Weights of a small mixture-of-experts language model, trained from scratch on English Wikipedia: 577M tokens.
Below are experts of layer 2 (counted from 0) of a mixture-of-experts language model. Rows are named gate (a neuron's input weights, with its number), up (a neuron's input weights, with its number) and show model dimensions 96-191. Each number is 500 + 40 x the weight over its row's rms, rounded and kept within 0 to 999. Numbers have three digits each.
Before each expert's rows: "mostly gets" lists some tokens that are sent to it at least half of the time. This comes from a sample of Wikipedia text that the model never trained on.

# expert 10
mostly gets: " B", " res", "|---|---"
gate0:531542588460475525469452526474532531481494462531532479518458514570556494501483611532464496597541482481509533544498516555438481495473533500464531440458505469523448539498536427479476559524454540496514508384526487493521466505525503490473428473509370421465496538499496489476450480507538512498
up0:432483523513521535501464488476449518505482529572432535448508488515409487499477467474467533536560516449505567528456490513509492500447578452539559474464467456496487469448475534551583531523579520506546522505574481495461547618514543550513523503433496441443560517471538496469477478515497507550
gate1:513443484456548515500520546433517488587518508466530504459527500523521518497481564539499469522497498436482478344526512521472573381522522544420474511456499607464512493527469595481510428493507544471470419488498534518487549471492490447481524490466496478465595449516487491456558481531479542521
up1:530530477471473509398567481556480536418497578510544563407511507478487533481496453537519509534516612476535539512421463465514426499507475487445526518534459485514520502453538514453524445447516561483503521528540434493508477457567486583504457530516503491516546489530478518495481402492492538534

# expert 63
mostly gets: " p", " P", "R", " D", "P", "F"
gate3:492550506505529539424476558548461496532522478427469525541555506454515504526493520500503520560478540442499517534511544463525493485529529482479430423493526439506440454475549534502502543544416450435471485545503418481531459465544424554539526523539495575532530537430508469500483395396497501540
up3:424522539523500494503459551492532585575527512523463481534468487431473483505436473507476532594557476464499451531489541478474459566477531576440483457509528457494613478498447499518507480577540439483489389415526516502459544527479584548480522523492479465500573516503538535525470491467539544544
gate4:485521559505562533527445531550493450577461472493516496480526502568446485441473549507452445483484536433466535447439480483440528499503514571438466476491459491461525493514497563514507468445476462541479560514514469466501440532440497445528461538516508432444523587450423533423420600480505481473
up4:507433563535418444513565527509528508407508506510487498492393461503530507461522458468466460463498451491531479499526431449508393542500527494567551549498506493473480506535542489447496504534547462432528437481576537493588520478452475509475517470476504559500501435462514480516566507512461545551

# expert 49
mostly gets: " con", " re", " ex", " pl", " pro", " sp"
gate5:486436487474486452531443502464493512494513464427466564489459468489554485588523517472504484481565500555449535446483609519426499458487515524457489524546556452489518471456476529569482546528571494469449455494496498483471465583577500547524500507471559497515487539499537452506554502445564513494
up5:570514515532530479608469448445584618483475424525473469471565519521479498492493488438530470531429477497415528445594484571479472473539499471513476498444538459491536513530545520544545532519499563437478495570551464513516568532538545532508523467567455443494469566525496479530504486485490501494
gate6:603485498459502510465516495504443528487452480521496484544565459417543463426533473463491483510509504542466460467478513466464523480526470474433482469470519495467503649544557498509462512573500501473518519581535495487525466460559439465511513478506565490486568544371521430502530532508496519510
up6:554551529476495528525511438494475577522516449504422539550518504437558471487468400495536514461642527441440519462537531497514460463555429481471456470549539493470523543476495511438464515536501494478508534556540505499502449518473453500528522533455547443527547483457501465498516523483483528492

# expert 0
mostly gets: " prov", " found", " produc", " add", "duc", " design"
gate0:462539513542430457534550502443527452478450477492548414557526489528529525522452451541473528498494440463499455492471514535567420447472463577452579519504465520528501475503533517453509526583504462442510437514602454539471551464534519515449534515451443441525469504516462496544527544469449534559
up0:480493510406460511509515491521461505469425494477505558448454510472510506543488506458504499564478525518501536462523459531470401544500475552492456490516436516548545511454529504518521538503584428486532567506477506472446431519545533568495505446569518547541539439524524497451556468485549544538
gate1:446470546494539437473591484506502498524440518512517456451521486532419503549490534458414512512532483500469422446483551498403460474526591510415417547516488438459534531444495481436467474569441508458450485456498469520450576448488492444509556451492512483516539506491468490514503470502425528559
up1:493545494471472477533500427518504448494505466537518580472472522525540511435488555463490570525556543502478519495543536515476553535442504462526488484478441574504469573521544512526456537483538418575523496497543531503564486455500473535452496461464536537479471454499481483531565419492560453454

# expert 52
mostly gets: " York", "alf", " crit", "bum", "ove", " William"
gate0:506543469524523500462483431489496512536545537547493547500509526403449537481523471539521489504520492514574498515566455469498567474430490460452471455480522550483501522498496578500510465455443512437471418413513503490562536476554488468465429460565522486531478467430533557532533539600501516488
up0:470470544470502518548522546489472541546451487489459498495546483572522502503448565539482485540500499513429492466489523523514456530559534531487464507516438499507531484517485470556502484520605449497531609574485462476445481527513527549524550493447478489541553503515489429470483487467563513455
gate1:467506505536503472500495469559534576450638499467536460466486533509515493477401443512559527460545489517506528521552537555519453464390531536465439538440458516505522518507402443514499545503473541536545551449509487516588464493556489494409460484506545525506482534536539508491497532448487500424
up1:471507502439591446461494482507460462489515461536481475483554540549462467501466537493530515498468505524532566452478513483487517519423501481502449466516510511532496527487477471560575534534450588506535568427473488550485514550474513513493514539517501561515492549466550561550470502465486507667

# expert 1
mostly gets: "%", " South", " State", " School", " Island", " North"
gate3:541496477452515522441500541527488490518466449497490460501508525418486482564479500446436498571499478467469484540482511515464500479547477538527524475495509493538500461455506455550506480536519508501554541503507505495475458519472431466485567405410524471474456486455511464537585534476462543557
up3:536579537559456499564479477483533487465523575475532557476510473502500546418527471564532491474471475489518524502566520439528461528489603513506454592503505415487456486485523530486473483433480533513423500568492518500578516493572518539486457539547480489498498557534521539459471495575505568422
gate4:580502506537482611540490498554518542493488501537454480505494502455529466538448486466489424445477528469558501473513558536483443449500461489474557531495497487526509442511570457532498537517496568488511374514585445536508497497497532477488536403554502599511439516467595490511555449455514524528
up4:477441477477495484475453488516500462443539506523537512546482501482591492581521514562527474508502452516505439488492459522492477516505537541530523486547512499540519496513545484444443552503520540565491500524550488438526479455421481441480462442555476437486514472392474433540456519597533513459

# expert 34
mostly gets: " D", " st", " St", " d", " n", " Ch"
gate15:477410521463541489550533536430446491503534448470469422510469496459492505402457499462481478503495472520497481531510519512535522466505464497488481497469568535427520480501496470524523453493449556476544471488603521481446537537480487467511551521466504448575519568608501504476440519485537445492
up15:444553500470431508523495571513461470496451455478554585558495479476565505546501510503565484502437491467516518481530489454489565495481478510506513455537466541507561528469506535449485471501540473510418492509456508511558468433524490547536438526550493522487503416437541510526550521516482551560
gate16:522463545466587442469479485536460502563511516487496469443506500515492484514414507474525458492456495454506441497469486497526425524502478522475461522553531480555483527528463502510401585573477454481491487531534475558517535500510558525521516476508484486459491455528551474520526519536498603447
up16:527530490504447511527496529501507435566492493518457510453431561502454419414507509498583520498489519527489531487512500531462578456498488421518605529436478520497496489464515476504566557534451451458449489603543461530508521521500489451527451480504464504488469523507471497560450573485548473447

# expert 35
mostly gets: " ship", " school", " member", " produc", " song", " built"
gate15:535562523469525444473504541449487488488581442491534508552521485529476420475531467519542543450525498507485447518544484508462548528425413526469534494523514491507516517507505460465505544500485501403552476492475465468449577421602541468523526479567511501555500559460486553500487510522545482433
up15:539498507557432429507510543452537480556520522516505453506470436485449443503556499484466448451535509530498499489525508597497593486526458464476578496503498501507497572512471460513551517585445545420549504479454516574494540422515541508435482431549507507507512450425455543485544499500505533503
gate16:493525489494590445443470440461488463470507542420537490483499495555577490461553476513518454500471522520453474523495519514575556487441458476536454499485539404508559529490573476441480470527463467578473534480478439410479435510533456504470429519419535517487538530528521451470500475530566459437
up16:519597497480464562478486512464582549427488504472485509387567486535521456558489461483517423488531474519504523445487507535573608513549503475590533488503459504538506458482512465497492548521473497529552503514484462504472403439527450452575482519553492585505500538528571475460464499535518510466

# expert 57
mostly gets: " s", " S", " M", "S", " J", " N"
gate2:520503449449517526526506543494570530500482503434537554492567525486525495542509468508481430485529560487490460573466512569525561466530459575488438549527510470508552483500440432487547493529482527508511475406507471476539547461536498467522475429460592506500481467550528486485535525480413476504
up2:490488472454509462503490514518542501498434509451456561542459557464516522470500452471477435550498549470464493504484382520497585486522491508504523489520459465584562465517542505498564515458472489457490503522544498547520518473539493434479542500417521529503459466568503467476513541534441453561
gate3:526507466514470478575437461518428527537428515518458582497503465452437429526454503501532519531469470574497452491525491462565512477551585540468526421479552517472445459452487435499459452592516526482510446530485460557442517472449476527485485548561484457536469539502572445487511511543484471541
up3:548454474419454504475554458473466534526495462477495466523429563497484503486493511509510465507469483536519475503465464522472474525545471389554549487517472522458466461546451442537465462538495499492524420599456536522446540446511523508497516501487462543548462543500541415493447457582513446543

# expert 51
mostly gets: " (", " \"", "–", "/", "'", " un"
gate0:553545554473433579511561434514500554523490463510481502498509501475433516601501569492592531459499535518444537484572564521538451464554453548394450527484512497481524523436513535518517520492518469484431539491536530526460527416493508564499512442476550522545583508534486494462562509550450427486
up0:470521573563502534557528451472552452489471473510508545525463454468425499530549506550469467484498539503484549556605473556546513562470475534554508572454543543499583547514487459495551546537458480549500546505509547485487441474427606463558532462502518383538533485505542530507506471548443474488
gate1:436454578463534530549575540541511497431485455506512591543515434479493541515530494525443519506542491493487470487487497473395496505474492545529475498526372502511486526551530496461503510535464516459487484553469545428424466462426506439521482457471507562467537473585495462518541466577491558520
up1:414514538333569510538508554477521534433455521471525523568520503470492556554480523473453513515486504501512523425490526505481403458464535555469491540464448446465429538534496530462468512494533488434491451516513498465461496437460586518519530471475462505436496465510438414470498468509456523563

# expert 36
mostly gets: "==", " |", "===", " /", " |\n\n", "===="
gate7:429512546498510561491537477531548539534502471510492512507498495441548535514483472443536477483530545533528493391502473443427465515486512497551478526520545495505559499482516537445517524495575461469483518530451562459436442499464530545456536511556556459446521445540536445418501517535469564520
up7:470534568508547510508492531542544506527470488462480495496514489501463554448482517551522491490551528508531467439516467509437495548507485509455469497491522461472457559532524549434525512462570458526493569545463554470446487433489547547470506523560440477469522500501512527428599527548501503527
gate8:468481526503491549443553510546530486483513443535533408548491537455458568457461546544600553475508454447568514561453444506500478499502550539460456489467525502548485472521517419532532505450464550478583513499519533485453399514523463551501567460480514507435515493529522423520512441522442496456
up8:534441469508593485623499522467510539480512532494481560389548522516516398503533486451454457512454493541486515466532511479485595457532467432559523529521473451408471486454520499448440481511513543545461456495448454486526522503452488495543510518501536491523488522537601525493491471473469481500

# expert 48
mostly gets: " |", "|", "===", "=", "-", "=="
gate5:557457492474499571540486469531471463547554465424526528543540422526560505496478530431532488502469487540452475481498508514437480513477527534528500498496506526515527460542520445504501554476550473569490482523465503489451500509482430544479558596490541520496495534477579455593479477459502547466
up5:500443527485552529455474469501475564452585509492498492568546485460475436534483514476527515531572534523508508535477446429464483422431516436443506446448445495464540442437478443472478472503531446461541493486398514488522485506518547525434526541488510535534491532482585493521543525519493495553
gate6:568446507452498548486532403479442487452504525590495483494432541433573558528520452473508477517494477474514471537526499482505474420516561467432535552504556502471493543512459533528514553460475480503588531505465457452505430574514524484431471542465543456548523513525487506473538470531482494440
up6:493473519480493554496499470505444531467500457512518490476565520401527538416551405483569480528517535462575519468461486435517483500495499472496614535442552528433524523470492531487486517517534505509477510460486527439428450482550454430503524468463500422558442499501486492512585428478481479444